Below are experts of layer 5 (counted from 0) of a mixture-of-experts language model. Rows are named router (the router's row for the expert), up (a neuron's input weights, with its number) and show model dimensions 240-279. Each number is 128 + 32 x the weight over its row's rms, rounded and kept within 0 to 255. Numbers have three digits each.
Before each expert's rows: a language model's description of what the expert responds to. This comes from a sample of Wikipedia text that the model never trained on.

# expert 5
Prepositions and clause-linking words before a noun phrase, such as as, in, after, when, under, until, often opening a sentence.
router:085138119129139135148207175131130135125175157099069117208145101146134142198158139120154129075146159156110119133122079091
up0:113187114105096130137124130111181108101115134182129144156100107067151133106152152145089103134132100158089178165166112146
up1:178102096127156125120037104114128199196031175158175120099125130152145184135122138099145144120152156113093117107138115096
up2:153089073105092168174132127118119179182191178056097137156176134107118124155186099142148130136072114124157152099131160121
up3:109136150123131142128169150130150110107114106134050146138090153145144138116110119162133157076100110061119126122151108122
up4:125142173065159171202148140172104097206154128112096183114170180136130177110132174125169163138151175131164078138097113124
up5:123164134173106117129128189126137106158173201084088129195133124133091117104169122141118127191127145119106167159157136166
up6:142111147128153189092102145100105161150121134100115098140123153052179181126109127099193082117182109158125124082069136064
up7:116109163164092132163100164075144139149133139104097126178138163119143095115065111111218118116171098162099083160129154112
up8:137077113118151125076140149133109100159138098111109150106110150166132179165111167142128077048121106125131124089159141144
up9:096132146083140094095115105161114113107063117088146104122101126149130148096143144097154100141149109158145083162108115100
up10:068208134101099067076142181112165062124165124167165150134066118158129124163124193123108191148113106148151120168110132158
up11:142093143118078118129148092122125159147103165106103198122124125111156164172115136148133135160092186153162062165107095157
up12:075194116148135120141138162096115139110062104124170152126078140128118111102110104097225167074079134129097119115163100158
up13:123089142121089122165100206112145127135166137133067149068133185100102123077192117159156182141146140094100181111102105129
up14:152113129128069131151131106150170097113182143158153097097129130115100130150168127101139057145152054169094129161101122065
up15:120122069126135128129105099124133043080106117093121104072135146124087175158106145110152125049126117138118119123184099130
up16:137106087099147076110100194161109088141145109123115162112138143166136121120190145137083136143106198158119161159106103160
up17:083104145112117087178209161106092159051174126071086114145131175069096244129098132084100159130182171134112095168173133088
up18:068150124124162136116124091206117106118087126092142151126202120122090093088155186107107115119139143110163079114116120181
up19:135106156161098122151141170130168100178079143147100108132161092159121136103116123117137170100112124152139137163157062099
up20:100105118137158118112184110180085044114160126072133149128106158189174103102101138083141131126210140155123161147150173119
up21:100141106165140051179104173132071166137121129145081140156123098108066163157122120086118132211127136109150110155209086151
up22:166143106122094114165074150144145106133155162154117117162159102161151095111114111088083136125187076149158123145124171124
up23:148104109068121061138177131126115156180141139113159077101102113121097170110131123132074173096178150183196143162140107085
up24:132128131119136137144106184128147165094084175110091140113203128121106171113106135192134123142109184117149131112157097139
up25:147165103075113159105111149136098093118197109075091081129201142163137137169152119161146127140103119114156202176080095129
up26:125101141141165067123138121140110109180150156098082138079032100149173167168098194136178202103104081142125147092131144160
up27:120144182115165119139130150156166128102168164114156142148084142134156154147174111176138068086113117084130134116143189093
up28:139138103105130181101164092128199142111154148126114138116104111131144147164070185124123188099099161162094157139085134156
up29:174156121167121148141135202157150135153140159141121100147125161096150124117119094190106160153106132156075163158154160122
up30:140055109094107182114151140119136104137155158099100101146124139153153123128155167082178113099140078134173129143098080157
up31:110167172149153149155103147206131093153118160180089135136097161120114060144165186138165128116146136165174149171190114127
up32:131124182119143115156101161094101057123078123166143111167067128156123165101052115127149175164107201133071089138138132147
up33:153066078146128150132148127151202111139101148080123148119142166127091166112135080094132118079163141184112143141171125121
up34:086087178107066110089083135126165113079095110142105130114079141091099052148100086046138128171110092099134117146066146138
up35:044181073150091125078119145105149110120080075126128133071166161163107140153123155119164080073149107120109159135088137183
up36:115151117162182126162162151125173083197131098109142138199180147161157156120089112088119160056115100120124173116143066081
up37:135116182129148130110132175162154110131154109098125154161065140124096147157133161051145230144134144130162131047125078123
up38:041115120160084105119141169138091117101107165157130127180088129116179098100149138106146088230115107108042165111172163114
up39:131173099156175150152203147151155126142146120142112179191151083138102057133114108121128158175138109136087145179110132155
up40:117094138152112109126113093090109141115120145167118126157194101163098201105100161075142206110136179094157094113129085164
up41:121076123160120055151118122088092134147141131098114105171111096097152142105058140096135150129174145151161071153143175103
up42:136150160124201104138136119074118114152133193134061125131122156112171145146101174105100118078092159104198160171202194116
up43:129128117134082129114158149157121137149172130137171089108099104178188134187109125052127124189133096220135146159111136117
up44:153157187147109123153141121150084139149142136123068106136120143129137117150108104175123173160141179149104160117082102134
up45:138107094116141117177180179238087103121181117094187123157141120160144168106168139149133068081116161164072087094129105096
up46:079163137125053088123141130084103171132188136067119094127073199151103104129145142219105111112192183154148143142121064188
up47:050145097100126125134115138174129124143180157099162103117130142130168147108158133130133144118187100128146121068121130122
up48:153138156134089144103123188076129077088123130125136139094123045172091119133089137125158097126173134154155095132179082096
up49:153202160122125118149109111102121174177138147140106079161182102128102105141130115138125141106132112197155118134108105145
up50:186217148066151132123111165101111128108175144099138130064140123119143124123203104127157110120148175136104210110150118169
up51:062147122142150126114121151135174076152121155167101125151184149153152123144085132124190138056148113113092135124093151196
up52:188143084097111107156164089128130130122106155121140142134152105099120115074118088145105138116166112107093166135125187122
up53:160125100150110174079126137136139123161135091133139098118172130128141063076118132104140108143160188125086066090093098092
up54:130168151132162083153104132105100118130111207136112100117166087070118140131086133079129129090177089112111150085173071080
up55:104161147155083140193102099123159158114160157103129124141166121146180164130112108137104179119070082173126152135083109098
up56:159141156122096117155135133131032154104172132157144109104161125166123161141140170134153130129119182188152155079126074179
up57:121107112142124146103199111106142160099115094128079140089108080156175171121137153115154217132138076140206174138196109139
up58:171120119103099183137115099111123126143141163162122117130126149168115131098090154096147093115126134122074107116145163114
up59:121134155111078094142174125133124127087090122082154097145050179099092149151211163130145148145083225153080076131115155108
up60:143093128087110115136108124073133100062185127113138148101107084089122133094187096153112124065094113149125151149110062154
up61:107101116080082115168161163092092169115111107142086145152089089160089081123156116138121133096135160154150100153104168115
up62:189109120106127161148124158123048163146120155152064097140075170153053146136153167150190159182164045131133084123110150164
up63:115082151143143127114165075120084156105135195101148077172186178116100136145131114138130119107123143104078178049157073075
up64:128144099128126160145164184155171198153168137144166096143044111139137125080214132128126147159081086155111144067125179136
up65:122150114136083084144109101103157137119092171127156100119098141173062113143117033130168190085164150121126065094134135128
up66:168112127080109186089109109114126123126144056139087138151148159208125134169084087112144147158110119179185161172142094120
up67:152126089153122117200118146139091096199133190105132141148160040118194070114150140107111096067073094109101139122104116093
up68:137107102115132182145115194074096157114114157171122099161152084139072103117141152109104149093094114171129107135212127095
up69:099115065199094149183186146132155132160092126104160101135081119129105172189133134149116136095114153133149150152127085096
up70:135157124142124020210126068093153108118170117102163140155130108135112129109125151117136119113103113175158098108130092078
up71:125138060125112114112179122171157137087048108194097118157172153145152160180163115177124189161160110109116153156164089115
up72:150133089078143183179162123116081066119139056156110092097131191129119202102137096087097091109155112175084131130090128138
up73:197172129096129138119108158147125147126117151156152164119109130108128131121133171138113214195098136158170116122098105097
up74:156120114159102176151180186158115171104140071111116196153179130187136121133117145124191083143112142152169112137165090153
up75:107153147106143112143148164124127110107142158106101130110110157190192074113115104179126091127143163107097154116178141169
up76:140163127140140171100123161128149128136152102058155132086128136118145107097152118143095121138140110085088132058125111103
up77:121178130097134151157082201149191112113127174114116114103110102150154192181163138116143123165118170145110168088107159092
up78:103152032166083153170168148087117145111112142104118159085126057130149075129139113131087102123177087159101184175143126156
up79:125135099123109173133195105131145162175130144167101158117106111095101132116153135109149122117147201142134149158161091155
up80:128090103113158142142082079103145091172108148105101137143086134135111120123169161135136094197137090145036203128169089104
up81:143113156139103141089092181143138207191089134173087148102192102156114153108106149174105157121116133118147103108132067152
up82:112126109150070089135143087152098157099139129146079154107083130069099116123159114119100120131140110128123125090160107186
up83:084125133140101165075195162110148063163106146148153150147112177169145122079115179181112132120112172137114107167119094162
up84:149134036092146139147121159201151107109155140189049146169086161193131135141158169117098086116109142101123094107136112119
up85:141130102110153036140148121139090112167104114121168133167171144142163139074129109114083170111083119128108069151224140119
up86:133064088130105116130110119130095136110127151108132127152109140144150126132148074172137167117141141090171091110172151114
up87:082097121112133105131168128120132136096128146101083160122152090083148098148100136115118163150138085096136135155154181144
up88:170109146110130126070192126162101098164136087133065080159141151123160089127090146119112126072157070105065127088116126144
up89:169109133152173146129179085078193140095146149128131110132116139180122036111095149118085145110117153122106105080112126157
up90:111150102123111119160155110098108129133146113141120087082168071097172132150122109144095072112127101121162184106142093122
up91:154075200186122136099036173093114105143057098115156118166126077131139159123110109149104111136112195097097092076070115153
up92:126096155099159185131160146175118116112122090194086079131149099168150144149139112111061150152132086200130126145102144112
up93:098159149143096130155143117106108154161135150107122124109107088146148175103126134097078138101117132118143135133140063128
up94:150139124120167108150171113111130141157110172139137136204160110145091126171119112128115062127190139129112146114111125128
up95:132098137162156118087161127151047178118118085159144091152169083133139154161120151103121129138156148122118197154117130126
up96:083086153167111135080167082138181120105166113038110129174171157174092197129081138206091150083103093106137130126120159069
up97:129125104167141119129152161147107136157063109188116178111114124139151099168173159126108108103151154127115097135115115107
up98:081044124130095159076159181133150109124118123156081119135132137084093127167156141151130154088127131123146139135089113071
up99:139122094106088086159156151178113096155108122109133144139055134169143088170110150066100142106132118129124163118138181096
up100:115075142143185144119141128092088060144100150133142103204140120079175163092096155156134138149091137080100131105137060203
up101:048147130126117103171158146142129160123115124126091058185177119152128154147110084145124119136174111085127111107137119110
up102:131118191151124127085136152145133065139187162142137183099112114150085132141129153093160127119130080127144147172103160194
up103:167138186181123096139151141131184122112088185153136124123081124128135194191184173142113125153140155076150144099133139124
up104:114184019151061164152153120127099126136085127074138140104108127211167193047103193114167146145124126134144126115103101154
up105:111137124125084172119114125070184114119158164150105104141136134186187132170137098086126143118189163158113117170149130188
up106:106120065087087089084151090104046135124129138153141110163125144159131130108154083062118179117125136095194154095138134090
up107:147110168117159145140148145143114158115134144103083147152167157107134091074136162093152130092138149152100129106163176180
up108:107157162140127146156203126161121108148139126141129135141203110126155102113102143119161114116148104140145055120082146096
up109:116193134077198167128096116160117138103046166104148140164161122105184115067136108117102083110134139104101164102146130125
up110:114080022101129133159146161180148168121182106091155164109133118152195098106129163160095167131100066099143132055108105102
up111:105134159123141087110088153085192118163162129203087128206127159162119169150107084123114155091108198099134149134126125121
up112:113156162118135066168092109127085125140150128164131102154129148155122127103121114179101135165097188073128116152145107090
up113:167207119175061155142149183154144134101100114123116104117095122159141154138092143128125134104125125208178042141126090114
up114:095142090149075077167111160091086144077149149136129070085117046164102157164154108124113145145147144148121090159130114133
up115:138175143115162163138158167176054101091109073145113170153128139119152119174054128091138148154123118184144109157110107122
up116:062095134061090134160096139154133150197107129157102111096070137135121153142059171100152097124125077185176160124102183150
up117:159115086183132128147093147117078090126146153140112155132153139143129133155141163114131105082095091131154119121128114153
up118:159172110174153079163149157135166156134134174116167191138047083160144142202147145156123094116135117073051134106142092117
up119:143114103124078117112105143128097136096076146120122134174160124145169161136171161116120153130167116136125146089130070117
up120:081182117115127154127156117183117065180140127085104114137176141103122129157113173143116106110088171161140162205170118149
up121:121170111126117135170139159160088104116120107136151107123083085193088054114084084117119094115122113168103143207171144115
up122:125111096104143164149127135138158156199113110109145086142098128146075105160170140132091097118128142086090082084143158150
up123:105138185104111101150130146092127126127080164129143097124119130123079121146111084085125169187097147188165138141160102108
up124:118149140127102131130086112055178111152167142141100079115138144196124096098104123126090109069143161136163148123177122102
up125:108149155159106134112121109150212134109150163115126173177100115174180155134141185165132109189157147109149152155142099120
up126:140157194105152146121184138100092112141182181215160143182132118123153055118089137097150163183113133181144147087153147131
up127:105129117144082108053151186107163077113154157093120169105124079106132115097066177167168064129099103069114153103120128096
up128:100161121168131145064131160168095147090090130135154128119088088144161116072129173108125081166164139095090115160117125110
up129:117156185097076117108126152079124153115130196161086124188118135129105154112169180098118099116146112138074120170157130102
up130:147157150150138131091146172139117110144169070136083156151127164134151083176100118100098209160136159090131111110100117162
up131:115125065101105123119157144139130161138158156102109125090119101101151133117113102126121141167075100154073090172111092124
up132:098114149120168147141137162184121108105104104157132153155094118113116130127222111101124118127205160075094095166138186076
up133:059133131144128104117169099148106094112130109078073115171120141099142158074115122123112171155169168096084120192154104144
up134:172123120133155122104164136116059130131108142108164101061096100088103134081150111098202105114162114166128210128129138140
up135:134125118120111130142106098158136154163090087081091099196143128204123126141078143109097140147131121173155124142104141151
up136:104081112107159106175185151156187141087127130135139161122109118137109145096106182120127167117118166102117171111122073125
up137:185124171108169093126150143101156143126134175117108171163105125185114111161117110128149123170167121234181136093165170149
up138:123146076091178132160168110163216147135138138127167121099129087086176184177188133180139158103120186165145098147067134120
up139:155102164153150119191119139077130151079149152159194128092149150119142091097240131126165081114104109083112108095145167091
up140:117103146173144122121126149088158120150139131158127153131134116087136097086128172152091112131169134141126183107185101087
up141:114111164081112116112072182129111109149135111157096087144091172153104097100134131115099178138108126152145127112109070145
up142:122108174081112141110144170161162166107153148130118136111124148159104103122132158073120195167111118106126147063136147112
up143:153127099159146142155139155109034104194126199117082144114144136119074149132101123118217146124142143120141047150114060109
up144:113089125148049135152124172129140112108121186071133123134057130096174113063154165095109159106107187114161073134151089170
up145:093109106126092098081056141141170114108117140138128186131129128162147142130168116080117101130142110109124165161158122093
up146:085169087122078149137103136131152140157172133146085093080123115129103138194129111132117156037138092169094142126147141122
up147:118142104141100102102185108117107174099068133139161211140132105132128161119125115150116150134138168143126164164166182103
up148:141130185104083145121131140104125077099150169096099167131170122149143116142187126126155093109118117089101131097163124095
up149:119148111127162108147135167126137159118145138148148215105148122170112149163080101075140164134139133097122180118094174134
up150:093160074125162163136158134101105100151112158136153136091169099162111117113165153106182194042068107118117183177114138166
up151:174154125141162113119177086177129098184159125116103145195133105157104129093150101098139094133132138162121157136117154072
up152:161164108137060129177091147140101045124120137133153144152095059139101078089105091097157062115137135118111147136114086112
up153:133119177093130142099129159093114112102138062120081118103079090184106129146151098127084158152095123145198138104135069156
up154:145086105087169122133144121103130135171118094103149092137104110103164157143058123073111072116203107154122124119158121105
up155:156184182108100121145112140111103120125115131113136070075187102105081143123208175153174083120161150115108133129116114097
up156:139148081168089093133111181111109137087121137086131221223135111099138124127121142150171060100149128082133133114106097142
up157:066154101148156098103170228099154087092160086147121105152154139206147126160165173147152130097111191122166177184123108164
up158:154143124121138121106058104148117114149145120036110167132079101193078099102147139131158076160135119104074065094152108135
up159:042101091139095121129121132194131065109095134141147170160116111150155106158140112098105174147087135191131120099127079173
up160:123152133088094114126119151145169132198161084131091114081116131127088151158112136090064096147114089134099079127122107101
up161:166151122081122103117099188053127106107107132135105118149144112137188129031175116129149098171101089136106114074089064145
up162:141100089094108147058174105103218192159117124142133097111110180084149160106182142161159124131127145098077151118144091120
up163:177206190174073143164127159112182123087120204169144154138109098114113107081123142066136111129156117145125076122221136146
up164:118154089120127130145139100156080145184144114153083151103132138161106136093148170098178117124107152081132159155131069179
up165:117121140083103123174150161164146177207115134153147114180080101139099146164116129140113159126170131131130174135183113050
up166:124174121121130171084121116119105184167154082142118075142103095187123170123160087147123115149098106112114123133097087057
up167:188201122137163149178141154147131090097150089167107145106134129137110211109176161151102154144059113168121149152088131096
up168:142147082118165094134135173122103098159113145140090129143174110127154122123077115093137113140154118112125142093133126106
up169:100094095131142117150109096046145128144127183162145141076128117132162108117175125132101114146105185160093102155095096104
up170:162122125140122087114177133128106103115155164164084161186037105085096122175037116097066109073131135146059174168121109145
up171:129134123127173088142175241144100121163120117170126121119166100133150174165123191118155083118158134157179146121148085126
up172:026196130162138091127128151117151128112086077131165100104084114108173133139160092130082168132123091120072163124201174125
up173:142149163139190186092138105152119123119177163090182107065170098136151147157150152104144119125108141138169150206128169123
up174:165117145143111102132127187196188165135130113191098089166188128099088125093092091114141137073129116108168082141138132067
up175:109102114159096109154107172149128137114140111114153083127079087064142121191111104125128146090128135146100103139062100141
up176:109118113165026094129139174170118209120089185136176106120118130117120132158131126122071151146137068146119162135170074153
up177:168167147113122103115110156163149162119103127168105141148115156100136131130101153097169163149227162153128152092135134122
up178:126124128149137121124159080158116111169219134172203111107171167130107127083126120124135089076160172165084153143102204101
up179:106093124187122084106150133145064103144086219116161163095112090080079090136095166156137105103161098160113153094141107101
up180:167055102115093109097113140108113154096116133136157140077096186169146155129124103145110173116158133080065104113140134105
up181:073128118177167103154167169218143151117120206129127040142143113145127119111125151138071120080122104071128172183166153071
up182:156122092223137086151113123099129157135110133095109146134125114178122101148108172170184085148105128063118132176133126143
up183:133137057148081168184150197069170070148106116103066119154096086174098126106118153185141180115185117114146133157115138138
up184:141160109168143107186142124238201073103161112145091163173059107162206191117148109133143158124164127119105108096141106123
up185:120127102094137056133166143153094075085114131122163066123140069131111138109100104175146139119135173162110090099127127203
up186:094111108134143083114112143163096129144135070182074054119157128100095161112126128139181170113159119103103126126183146159
up187:162182167149106114088123157123136069129111160126124140153139092141178125145126190159121175106161114137118132127147140173
up188:133090121136149156138155116156088102146099092144096142149133124158148117112049086105165126196072190107096128120143101045
up189:148048089126229130131120102124128149217063136044128101112102028063164065163151147108144054110077157087108098102192126163
up190:136118088126116076061115090071111127171205085143221153119113143096100165126102115127131116079126091158110152169132096113
up191:128120109148122071166155214096098085086169139126059079163112066173153120147162112167112110082078138152180128167122153149
up192:096139105200161092103109104155169174137138105126207112106123109115132132142074138106146113133096157152120126084150151078
up193:137157119158144138149107151170074112073087136117091189163172147095193131212163056141173133116163155104131182110171099106
up194:070115112108174127092139117159100133131147124142132165123123112139090157126102145084142169093123147164126087105139115122
up195:128062159112104111128112094124192073122143082088059093087130095143145114102138169122074129073085121136119124105145084138
up196:120161126137111177160125140087100152061171188145195138136150172135144183158111132147101115092124166077083183169124126071
up197:196152129136125092188124108068161134134147134126094093109164120102140143136133140105168077100151113129072132159098113207
up198:159178068035137157124122212153113155128133136130108152148102124161078121168125145123158120123171127108148160170090135095
up199:080087144153127160127134138125153140102125110149044114112143140200096177171106102146091140106157155198153150171159163173
up200:149104166163107161143155120076108089126142172076083174072128052174181131162121102079117109147093072049094159156197162154
up201:138114176118132129152147132097128186109132087181102149134119117142073129106122128085167142083089081146129135120116162154
up202:189128128137103131119140150114103103127116138111134134180175126130139071109152151095144108086155124241106127123130116191
up203:119148106091186085121161139112164081097102064114159154153119177109153131097167178130114129145154147125119121119159119113
up204:158130135062135073110089131131164175118115108087124127083132154164166095125176134116092107150195159122112115105117126141
up205:103096197141094152157157159129201160122120096098124163100079079156102120124148129139086103130136100126131125096126121106
up206:112090131142132140079121063094136120049160144139130126141101133156129115133102129143172104110154094107139167149119079111
up207:068157106148105119141140154143105153124132140146162126016151113159140129135121193171145219125148115142161125122076124102
up208:047097136123148164127186139125144137101118083132118121162127132143148145169129107174141130150164123124127129146140105037
up209:118074113127161150127173125170127128103113141116131154147110156099100106096138143141124113150151156135128125144132117127
up210:153165097127131160137087172136118096148022133123077070155103129149149143120111151098082182049134149076171181132104127125
up211:152109076175101184160135181155128171163143202137182089130216125143176116114147147110089218122111172131123075103090084142
up212:098139142112103114125130128144112145147163144119157137188129126120181166124171165154144085097091134102101116113155159107
up213:102160135112131106131143093146127107195129099104110150169116095198161160183116112102053119084138162152154094130133100117
up214:111108109179192124109097150138113126072119074095136133112067147186152110201110175117123133162092145146093144104084151113
up215:093167193146127127096177117110125102155097160129101086202096092096087121133152144084077113086138122163079119171167100179
up216:122164160110124109189098129183175137150127124140146118115149117095151142088133134139116116165075190120080136121172159154
up217:103132115163127170134075158170157121184139149172118177095121096142076121140164155126102090109111168141144131157141155126
up218:126116127106145175126163139128151110140141130112083102150158124149138138068155151133139134122191112175133099127106064115
up219:100119102153090159116144122147105149147092136150143129070056145205135124116107112077122083164153160111141137087103104148
up220:128101174052146101125111133114116139117129177141145146124062151116123157130103133073140174129068163102140182072058116156
up221:162123113089108144141057154131099117170085173154087134171154103141092113078167097141117145110145166163104131102103154106
up222:131144113133128082058135145126135164168130124087075182124114094168156156023157121133116172149103169158159138105169128107
up223:147140148140097163127103110129172102142151110137102161137130113143118142127113142127167158154122150137114175145085104155
up224:074140097159129097150134152115086152117131107135095127162115123183110068171199163144133127094091152138152143141101115082
up225:081150151146096147092195086129114129176143139102126140166150076137150144089127156078136117105110115136137140160138140074
up226:169090143104134144102106186103101151106181123114137172197162146181170172146161119134153109102099128103097106183087100122
up227:165148098172156166102168166159145171186097125087159113116120115149104124109147154064133143051079177190092175129103135082
up228:088135133174089135186151147146140119138170130147160160148128097131116129093116092052143127113131056113202180059101094062
up229:130110081103105134118178161091143141047089173160148111126071159180127130112131127089091099134151093130032163141089197133
up230:132074101139163110117121151147160125109070119126177095118146195129194127074168156102107124123115128075162119102100141106
up231:112095126115215112127153071103201153127123151159114126143155087154144152153127129172104095105137134113165160145151127179
up232:149136122140138176098105102116165041114144156171122115150104074174120146106120103136127158145121097129128134090114109107
up233:068129111116090121150101123148153120118152089114159151139152136085092166101060144128158161096148141087105201086129146147
up234:102152157168156135201122071069187064160105150108120163151098101165120110167087112124121051081180147081198106101113170105
up235:070157191166106139115101146110167143102165105134129121167128145147137111174130139126122134087134084132158119063143129145
up236:153126115098155086091127122112112093151103152130172131143139121136147149124071077107099095144159118136140175109206128147
up237:099150206115117190122106131132084173124140143153136147172109115189186067133161135089106162107130119223191146096076086096
up238:181100118171138104143090137104146113140157141145122160137106111164172136166078110123122103147089181139137123121102139127
up239:156133207111095083146138131120143145182146130156120155112156078187141161164146167166088137124091131162122132125165187155
up240:149115138129094122125165122115138123103122128110172110110100120108136105082078157133149060176171140176087080158140064102
up241:100161121120124150188141132121126152144116105190120175088126106103168110134164141143116102117155187164113138112113120085
up242:081146111126071119130110146117133090114219133161122065118138122158130115128171096134094139164145107198188072108106149199
up243:113151173079160152126139140111089098056188104165061129163162091180137113154185097106092106126167159155115060127096088093
up244:117095148153121145074152126141072119140085119111073095181159114208135028162121070051165161092131125082156124129224154149
up245:113133064121130094122145153116143079180153147089105143111145119122117130148125104111096127130133059108127168060179077077
up246:128200094111141130213179098055105174121125130158117082160208052117148145131122072114131159146138096061141169107119158124
up247:148147163094110152148186127122244117167113155112146165136169137149144165146047089113082168126176126142072144166128077154
up248:140165132129088126130107173087126132140104125161113191135153100085155101192111116106144137130191159090147054124166125119
up249:135052141104088117087120205156116103133131164125078134128130141113139155128166100131140103114161138136113088154129145154
up250:140144140116135123092118112098147125058073175137129139127127071101116187143166121171145126130138124134103183147115169121
up251:127206085165155132147131076183128164090072075120127126125131086122070123097117119117133137097104099114142178117191103148
up252:107116129153112172148150128092113224132123130148106135153112112125110117149173137099131166077121099138142138114133162148
up253:145144058112078140092143157155141128101195059130097179138148100123128133137174133130132085157130107153108233119105121126
up254:155097128152110161095166098160174143148122151145198185163110159109072101129128181084190109185133162131070130106141115167
up255:076130128073140139098155085140185087137135197191151144156174208139112124082140201126089163130132108202108068130164139071